Below are experts of layer 2 (counted from 0) of a mixture-of-experts language model. Rows are named router (the router's row for the expert) and show model dimensions 40-79. Each number is 128 + 24 x the weight over its row's rms, rounded and kept within 0 to 255. Numbers have three digits each.
After each expert's rows: "gets" lists some tokens that make up at least twice as much of what it gets as of all text; "comes before" lists some tokens at least twice as common just after its tokens as in all text. This comes from a sample of Wikipedia text that the model never trained on. Tokens count by the router's weight.

# expert 50
router:160152157098155101110122144123149108108153137176094163150160127119158111158110107145113111119126087132110153087168079125
gets: "–", "-", "5 ", "3 ", "0 ", "– "
comes before: "| ", "\n", "|", "\n\n", "201", "200"

# expert 133
router:155145160107125135103150159106135094124178094161101125154145149087156153149086116142108123103122089164113137068105150141
gets: " ", "1", "3", "2", "0", "1 "
comes before: "| ", "|", "–", ".", ",", ":"

# expert 7
router:145129156094129130118123127091138122129136101150109146165138130095172127156098117138090099136109077136074172083133139156
gets: "in ", "In ", "at ", "on ", "during ", "within "
comes before: "the ", "a ", "201", "200", "199", "198"

# expert 57
router:165128138126141117096133137117140114127135115141109129139157147102147120155109132141119114065121090165117183111110127136
gets: ". ", "\n\n", "). ", "\". ", ".\" ", "%. "
comes before: "The ", "In ", "He ", "It ", "==", "This "

# expert 80
router:145151155107157105123152157112153114114146153158114151146143136105157130136098111154098104109121101138097170096105111136
gets: "for ", "won ", "has ", "against ", "out ", "began "
comes before: "the ", "in ", "to ", "a ", "that ", "by "

# expert 34
router:158142159104161110101136148108164109101149105163094156156166129100153126153094112149106117103144083140101154109153095152
gets: "| ", "; ", ";"
comes before: " ", "1", "2", "3", "−", "+"

# expert 94
router:171134163090130117098095144130141091115140112177098146151140150113165134135108119134083116127088087161094138077132162158
gets: "as ", "in ", "with ", "when ", "but ", "than "
comes before: "the ", "a ", "well ", "he ", "it ", "they "

# expert 11
router:157160158109147108111126152106153112110154117157092157151150150098158104150106119149100119101131100139104166089157097122
gets: "that ", "|", "| ", "(", "in ", ") "
comes before: "\n", " ", "±% ", "\n\n", "is ", "born "

# expert 59
router:118146151106189112131096173099158126116161159134102137145162163116130132174113094165062131123100121132118104106122148140
gets: "=", "\n\n", "= ", "Born", "information", "- "
comes before: ": ", "\n", "==", "\n\n", "= ", "by"

# expert 2
router:164135155107139104110116153124129102115144106146089148147142136105154106154121116154118111088126106148095153096160101135
gets: "\n", "-", "| ", "\n  ", "'", "ally "
comes before: "- ", "The ", "In ", " ", "On ", "s "

# expert 143
router:148157159105146115121135156119142100112150115152094158145157152102148129155116117153110122107132095150104141090182105105
gets: " ", "% ", "years ", "season ", "film ", "year "
comes before: "| ", "of ", "|", "in ", "was ", "and "

# expert 110
router:148130130096118116109110141113142105126184113161092123144132147078132130150100126174086103106125115172112140092143132136
gets: "\n", "Meanwhile", "|---|---|---|---"
comes before: "| ", "- ", "|---|---|---|", "|---|---|---|---|---|", "|---|---|---|---|---|---|", "|---|---|---|---|"

# expert 20
router:161148157106145109114133160118145103105157132163098153146146141098160113151101110157105115106135089146097163086168119121
gets: "5 ", "9 ", "36", "16 ", "8 ", "15 "
comes before: "| ", "′", "% ", ".", "|", "″"

# expert 95
router:149125176104148111102122161110157097104141120142117147141134138101152137147109112167095101096123100142108155115165123150
gets: "es ", "es", "ts", "ing", "ations", "ts "
comes before: ", ", ". ", "of ", "in ", ".", "and "

# expert 82
router:129134137102174121085113137117129100090143149138110168158154139112153129134085110157083096128093080163095170090142120156
gets: "at ", "after ", "about ", "to ", "over ", "under "
comes before: "the ", "a ", "his ", "least ", "its ", "their "

# expert 149
router:157144155099144114118136154112140095108163118156107144163144146100159120150111095154110112106129093148102157104142116127
gets: "1", "2", "6", "7", "8", "5"
comes before: ", ", "–", ".", "; ", ") ", ","

# expert 64
router:162154150106143107114147150108149109112151117157105144155150140100166119153099119142111135113115103140108164099177084125
gets: "is ", "as ", "in ", "on ", "until ", "are "
comes before: "the ", "a ", "be ", "been ", "an ", "to "

# expert 71
router:147158145120174137120141153122130091106166133175104156165142137112140122169104134152106122126110080154107134092197126132
gets: "202", "200", "September ", "January ", "October ", "December "
comes before: "201", "202", "200", "5", "6", "1"

# expert 185
router:140133145106155118117133158122139109105147141147106182156144136095141119144101109152104125096134093149090157080146132139
gets: "\n", "| ", "a ", "be ", "been ", "; "
comes before: "| ", "0 ", " ", "1 ", "— ", "0"

# expert 160
router:155144143115153131115134174119139095088142099156110158158140144110142117154108104155106121107111080150091182093170096125
gets: "201", "200", "199", "198", "197", "196"
comes before: "0", "9", "7", "8", "6", "5"

# expert 172
router:164148157101140114105126172108146109110167122153103153157145153108157129148110107159105145105101094160100136094186081134
gets: "|", "(", "th ", "; ", "st ", "tion"
comes before: "\n", "\n\n", "century", "′", ") ", "0"

# expert 181
router:161131157091136130082145165119145099110167109157091136141126155091169128144101103165111114116129087148106142086144120122
gets: "1 ", "0 ", "3 ", "2 ", "4 ", "5 "
comes before: "| ", "|", "(", "/ ", "km ", "– "

# expert 135
router:156131149118145098113150169123143106101149117142100145147149140088154111164104119151115137091104107154084150100135113137
gets: "|", "In ", "It ", "\"", "which ", "it "
comes before: "\n", "the ", "was ", "is ", "\n\n", "as "

# expert 17
router:171143132111158114101115142104137116094166145156093154133168143117150125173088118153085142091094096155098180097127135140
gets: "ed ", "ed", "ated ", "ted ", "released ", "found "
comes before: "by ", "in ", "to ", "on ", "as ", "with "

# expert 58
router:157155145095136119105137169120145099091162115170098167170160166116162096139109106146122113144139100151120154103147112137
gets: "th", "0", "h", "ch", "an", "5"
comes before: "′", ") ", ", ", "; ", "°", "-"

# expert 79
router:154117137112127111111138144115142085126122172139100128121181149090157124161114134141111124140112123116104131137163138145
gets: "er ", "e ", "en ", "i ", "z ", "ar "
comes before: "(", "| ", "and ", "was ", "=", "– "

# expert 54
router:128145150111146107119110152116137124129145096158124142128120143086150114128095124142092114132104107159091163085083144158
gets: "with ", "for ", "by ", "from ", "to ", "between "
comes before: "the ", "a ", "his ", "an ", "their ", "its "

# expert 112
router:153147152100146112108132150105147097111161111155097147146147148099159126147104118151109109106106090155100155092171101139
gets: " ", "1 ", "0 ", "6 ", "8 ", "7 "
comes before: "| ", "|", "(", "/ ", "– ", "he "

# expert 67
router:150142154108147110110128154103143101116156129153103158144149159099153114150106109155107115106119094144101152091168127127
gets: "ation ", ") ", "er ", ")", "City ", "e "
comes before: "of ", "and ", "(", "in ", "for ", "to "

# expert 30
router:150135158103131105122141170113144116126153136142108165138156144103142111165105106150126092121141104133109144118159106122
gets: "y ", "-", "i ", "o ", "ia ", "u "
comes before: "(", "| ", "and ", "=", "was ", "is "

# expert 12
router:153137167109140111112114149113144115106154111139103151159143123105157116158105119157117092112126089148099156106163115130
gets: "| ", "- ", "– ", "; ", "= ", ".; "
comes before: " ", "Republican ", "Democratic ", "? ", "1", "0 "

# expert 139
router:158139156095136101106109167122130102129144124131129155150153146130151126167112144153113121073144129160100155109140116151
gets: "s", "es", "as", "ers", "is", "us"
comes before: ", ", ". ", ".", ": ", "' ", "\" "

# expert 96
router:162138130050123119098096151147133102089159105154111156160135132110174110173136078152114090089122109152117162103101161126
gets: "e", "le", "ine", "ia", "ie", "te"
comes before: ", ", ". ", "-", "'", "\" ", "."

# expert 49
router:153129161077153093119144155120154111109140152148093153137145144113163128146119116158114144116138106139099142116193073107
gets: "ers ", "es ", "er ", "us ", "s ", "ations "
comes before: "(", "| ", "and ", "in ", "of ", "were "

# expert 156
router:157151155098157107120124169110152101105159122164107156160144153105157116153104118157105126108137095147097151087116090121
gets: "the ", "th ", "2 ", "24", "′", "th"
comes before: "| ", ".", ",", "-", "; ", "century"

# expert 91
router:147137168116145111105127150107143106111151114138104158162148132108154128160104103158115111118136084150108151091139116122
gets: " ", "– ", "% ", "/ ", "— ", "- "
comes before: "| ", "|", "\n", "(", "—; ", "N"

# expert 39
router:158152156099140120112125166104139102106143119159098145147163143110133099152091117149101133113095088162112134068152115104
gets: ") ", ")", "\" ", "-", "' ", ": "
comes before: "\n", "and ", "s ", "|", "(", "\""

# expert 145
router:159138153103151103109121159119144103108158114153099147142145152104164137163107105154104129116128095150095148109159103146
gets: "the ", "|", ".", ". ", "The ", ","
comes before: "\n", "\n\n", "United ", "University ", "same ", "National "

# expert 180
router:155121184099182085140097179110119128104176123142118156135171118136151101192101121144133158147115068148123148118135139121
gets: "–", ",", "/", ":", ")", "), "
comes before: "\n", "000 ", "\n\n", "8", "00 ", "201"

# expert 74
router:160158147115147111114135160107153100118132107166107147146157137101152129158110116146114119115117088146092148089151117154
gets: "he ", "for ", "his ", "He ", "in ", "s "
comes before: "was ", "the ", "a ", "had ", "is ", "has "

# expert 174
router:160144161107148112114129158110155099106161126156096150147147152104154127148104109154106126109128089156101147095182109126
gets: "| ", "\" ", ") ", "4 ", " ", "6 "
comes before: "| ", "|", "(", " ", "– ", "— "

# expert 42
router:140177142118139124081157137137140107104156160167101149133138168090162119117112123147121104114117050133100133059164129131
gets: "18 ", "10 ", "17 ", "15 ", "20 ", "12 "
comes before: "| ", "|", "/ ", "June ", "May ", "December "

# expert 188
router:156155138099140131108139151117151083093184144153093137156127139113174106148094099132096129088127111144121166097137111120
gets: "4", "5", "0", "3", "2", "6"
comes before: "–", ", ", ")", ") ", "| ", ". "

# expert 128
router:159109171124132102129119146088162111094162142132117140200186122098164128197128096145113092113113128147121173130104159172
gets: "y", "ing", "ia", "ay", "i", "in"
comes before: ", ", ". ", "\n", "'", "\" ", "."

# expert 114
router:148169147097148116115123144092143117100156121158105149133137157089156127164115123177094116117119096163103165068118103147
gets: "of ", "de ", ": ", "Of ", "about ", "About "
comes before: "the ", "a ", "his ", "birth", "its ", "these "

# expert 103
router:161155158106148099113140148103142103116149126163101147165150147113161115158109119158105106075124095152106175070159095144
gets: "| ", "\n", "that ", "(", "\n\n", "|"
comes before: "- ", " ", "Votes ", "Candidate ", "Team ", "Title "

# expert 170
router:168151153101144113108131156102146098100156139140096161167157146108150104151108114152105129132105094144101145104149110122
gets: "% ", "\" ", "″", "9 ", "8 ", "000 "
comes before: "| ", "(", "|", "of ", "N ", "is "

# expert 46
router:161135158105156122107126149116145105111155117159101147147141166106154110140100118160108143125124093151094141090166118134
gets: "first ", "3", "12", "25", "second ", "0"
comes before: ".", "–", ",", "; ", "th ", ":"

# expert 44
router:150134176092151122105126146096144101117131124151098150125151137113162141136085123157114135116095103153096164093172102134
gets: "is ", "was ", "are ", "has ", "were ", "be "
comes before: "a ", "not ", "also ", "been ", "an ", "the "

# expert 140
router:162147143102144113103125156111145114098154107167092149154151143103151101150106107160109127122105103132109152100161092141
gets: "'", "em", ")", "ism", "City", "198"
comes before: "s ", ", ", ". ", "\n", ".", "\n\n"

# expert 25
router:158167150112133130104138183119149105108184144141110139163128136074166128152111082141121136077128104143113157089160160117
gets: "7", "4", "3", "5", "8", "6"
comes before: "–", ".", ",", ":", "; ", ", "

# expert 177
router:147144151104149106097127143119149096110156126149096150144151139099158105155109111163105125105111098147094161095171078116
gets: "202", "The ", "201", "9 ", "who ", "Best "
comes before: "| ", "|", "2", "3", "5", "4"

# expert 146
router:143149150107165124123126153129142103116160109160103157131142153107167130156100116140117136132128080141113150089199142156
gets: ".", ", ", ").", ",", "|", ".\""
comes before: "\n\n", "\n", "5 ", "S", "0 ", "7 "

# expert 157
router:156151146107162112127133137103150113129151161132109137164196131094145138182093134152114119092117108181110171120108139163
gets: "\n\n", ". ", "). ", "\". ", ".\" ", "\n\n "
comes before: "==", "The ", "== ", "In ", "===", "= "

# expert 134
router:158130147101129124082132132101142104110161119135110142142148164090161131156132121159097088113111078154083155103155131128
gets: "==", "===", ".", "== ", "====", "=== "
comes before: "\n\n", "\n", "See ", "History", "Early ", "Career"

# expert 41
router:140147159101176111105101164120163111103133135147123164135139147083156135137105131159093101074102094146101163102128163141
gets: "to ", "of ", "for ", "by ", "ing ", "in "
comes before: "the ", "a ", "his ", "to ", "their ", "her "

# expert 22
router:137133144097145087120111151115145097123144116150112151148142122093168097142106097147129097119111100158093171092145097139
gets: "on ", "|", "On ", "===", "over ", "through "
comes before: "the ", "\n", "\n\n", "a ", "his ", "January "

# expert 23
router:161137156106146112102123153118141100105159133154096155152149152111158120154105102154116111115113097153103146095165116122
gets: ".", "5 ", "30 ", "30", "10 ", "25 "
comes before: "| ", "|", "% ", "5 ", "m ", "7 "

# expert 164
router:135123163096164125103109159123125081108141122140111150151143150117159117143112123160103123120106101158102136068096103127
gets: ", ", "that ", "the ", "a ", "\n", "\n\n"
comes before: "the ", "he ", "The ", "\"", "- ", "it "

# expert 43
router:154149154103143115109139158114144103109152115148104150152145150099158126151107111149109120108131103148107149105166111130
gets: "0", "1", "2", "8", "9", "6"
comes before: "–", ".", ", ", "; ", ")", ") "

# expert 161
router:132158139085148090106116127119118126109110129136110154175157153112126126148084118137110106131078123146120141110105113114
gets: "'", "ig", "eg", "ing", "eb", "j"
comes before: "s ", "s", "t ", "e ", "er ", "a"

# expert 123
router:158121161117120092124130121106159104081168148161111158179145155091147094147128089136113127150127103162102153130094133150
gets: "ar", "an", "er", "on", "is", "os"
comes before: ", ", ". ", "\n", "'", "-", "\" "

# expert 45
router:162144136119125119103128141089137104121139135142117127127170154095142115168123135142126127105117098165095185119079154141
gets: ". ", "\n\n", "). ", "\". ", ".\" ", "'. "
comes before: "The ", "He ", "In ", "It ", "This ", "She "

# expert 117
router:156157145106148125119141163123140102108166099160106149152141141102154135151105108158115125112115096156101150092196116141
gets: "201", "0", "12", "1", "K", "11"
comes before: ".", "–", ",", "; ", ":", "th "

# expert 37
router:143150157104167104112139156126149111119159098150089153152144150107155123151093113159105128104134101173090164112168099152
gets: "\n", "=", "\n\n", ": ", "–; "
comes before: "- ", "| ", "\n\n", "The ", "In ", "0 "

# expert 186
router:159140151103152105108107152116142105102156111154095147157143150105170117152100102159105117098119097152105154095180105135
gets: "him ", "be ", "this ", "he ", "was ", ") "
comes before: "| ", "to ", "been ", "of ", "|", "a "

# expert 151
router:141118145124150111110079141096134104096146104149118145179145146110158128127105120153119104128103097163113177096115147164
gets: "to ", "\"", "into ", "would ", "could ", "can "
comes before: "the ", "be ", "have ", "a ", "make ", "win "

# expert 118
router:161133174112112131122112158130150103094162145166124175157149148097159097167102106159121119127142114192117154094118143135
gets: "a", "o", "al", "i", "u", "U"
comes before: "-", ", ", ".", "; ", ". ", "'"

# expert 61
router:158141150110142109095137147118145106111154114164100160162145153103153111148106120158103127095113102156096158101144092117
gets: "|", "it ", "de ", "It ", "which ", "V"
comes before: "\n", "\n\n", "was ", "is ", "% ", "la "

# expert 191
router:154145159102150108118121154117141092100158106166104158155151146109160128147107110154117120112127084150108160085183086135
gets: ".", "| ", ",", "28", "200 "
comes before: "0 ", " ", "1 ", "\"", "2 ", "0"

# expert 72
router:148142168100138102125131146113147104101153121169101156155153141106149125146095108154103111107129089152102154093151106124
gets: "; ", ".", "\n", "co", "further ", "general "
comes before: "\n\n", "\n", "1", "3", "www", "2"

# expert 56
router:146142151116158110110123161104142101110151125138101154142164152112161116168111117157106110132120101154091164085180108135
gets: "| ", ": ", "; ", ".: "
comes before: " ", "0 ", "— ", "1 ", "+", "2 "

# expert 0
router:149152154102136097119114163122139088106143127161097146147140132106163114150107122166115129108127085153098160105144118135
gets: "and ", "in ", "| ", "with ", ", ", "for "
comes before: "the ", "\"", "a ", "Title ", "Apps ", "Player "

# expert 81
router:161140156103140107106128161119150111108163105159106149160152145100163136151110097150104115115124105150097153097131108116
gets: "S", "10", "5", "9", "R", "G"
comes before: ".", ",", ". ", "″", "; ", "–"

# expert 129
router:154149156103150113115125153115153105116154124151102150150150142106146126144097113147108131109125098153103137093206096118
gets: "m ", "$", "years ", "N ", "st ", "|"
comes before: "of ", "(", "in ", "and ", "|", "to "

# expert 182
router:156149149116131108114138141091154090107154099150093150146151134114152126156087120132111123133140099135084154097128104143
gets: "and ", "in ", "as ", ", ", "|", ") "
comes before: "the ", "\n", "a ", "his ", "well ", "200"

# expert 88
router:152149152104154106118124145115144104106157119164099149155147144096154113155113111155110113107118097145104150093159089134
gets: "|", "team ", "election", "career", "Team ", "election "
comes before: "\n", "\n\n", ": ", "in ", "(", "=="

# expert 51
router:166134164112134103112145140123146111101141112161092154166145147116179129164096117150111129100146090141113163085153125114
gets: ") ", "| ", "\" ", ")", "), ", "\n  "
comes before: "\n", "| ", " ", "is ", "– ", "and "

# expert 125
router:150155167090159105115118147108135101111140133133106163146175133112158119158101105149108137128118077143105148090167098131
gets: "-", ". ", "–", ",", "| ", "; "
comes before: "\"", "| ", "0", "0 ", "yard ", "1 "

# expert 179
router:163133158092176121114113154123138100121146133159098184154155151124142141151091113156077102088132107141127145066133115160
gets: ", ", "and ", "He ", "==", "===", "but "
comes before: "the ", "he ", "was ", "it ", "is ", "she "

# expert 83
router:192147142107128145105124169123147089109139161121085151115146148128169084152108122163115121140134100137104116127154101117
gets: "R ", "a ", "T ", "B ", "2 ", "7 "
comes before: "| ", "(", "|", "and ", "was ", "is "

# expert 26
router:145130148101161070124142166128133117121147118178091158162152127118166118150111115144084121125142112145107162108166096151
gets: "\n", "\n  ", "\n    ", ");", "}) ", ")) "
comes before: "- ", "| ", "|---|---|---|", "|---|---|---|---|---|", "|---|---|---|---|", "|---|---|---|---|---|---|"

# expert 152
router:159136161102132105109122143110164104103158111167094157152150147106162125152100121150113116114126091150107155085154107123
gets: ".", ", ", "|", ") ", ")", "), "
comes before: "\n\n", "\n", "and ", "is ", "which ", "was "

# expert 33
router:135126168103162123104124142106134088105135141175111154136143151094160135143088109163107114122117105148079183076126127157
gets: "had ", "was ", "played ", "served ", "became ", "won "
comes before: "the ", "to ", "a ", "in ", "by ", "that "

# expert 65
router:147111165089139077109114147108172115099147155145131138127143148092135109146114124152123108080099087127087145102133150122
gets: "ing ", "ation ", "es ", "tive ", "ance ", "ations "
comes before: "of ", "and ", "in ", "to ", "with ", "for "

# expert 113
router:149175139109146117118111155101130120100165141157110144137150150103172124175099138168100114124130118166109192086099135172
gets: "of ", "among ", "Of ", "into ", "under ", "von "
comes before: "the ", "his ", "a ", "birth", "its ", "these "

# expert 90
router:164169152111151105117149144112163127106130118151102146137145150107149131123069111132102135118086101142104145065136144159
gets: "also ", "which ", "as ", "would ", "including ", "who "
comes before: "the ", "be ", "a ", "known ", "not ", "have "

# expert 187
router:159149146105159112112123157125151105108153132154096153148152147107153119151102112155104116104116097147103148089142104134
gets: "up ", "born ", "age ", "United ", "W ", "Party "
comes before: "| ", "to ", "of ", "States ", "in ", "States"

# expert 130
router:151129166104145118104117128133133104108163114138097145158148112119157118150122107141099137105140110166101165114135113155
gets: "s", "ers", "o", "um", "er", "ation"
comes before: ", ", ". ", ".", "\n", ": ", "; "

# expert 107
router:157126152106158112105125161113147100110149128165103177158156137106155111150091115158097125126134102135100148090150101133
gets: "| ", ", ", "–", "in ", "from ", "to "
comes before: "0 ", "1 ", "201", " ", "2 ", "3 "

# expert 24
router:170143135079146107121126161128143111114128166121130123117148140114138130162100135145104119126131117134104138137131139147
gets: "ing ", "s ", "es ", "ts ", "ation ", "ting "
comes before: "of ", "and ", "in ", "to ", "(", "with "

# expert 73
router:157150160103148113107135159113138093114144123152101153151152157111146123149114113153106115116130094146102132091142119113
gets: "0 ", "film ", "game ", " ", "people ", "song "
comes before: "of ", "was ", "| ", "in ", "is ", "and "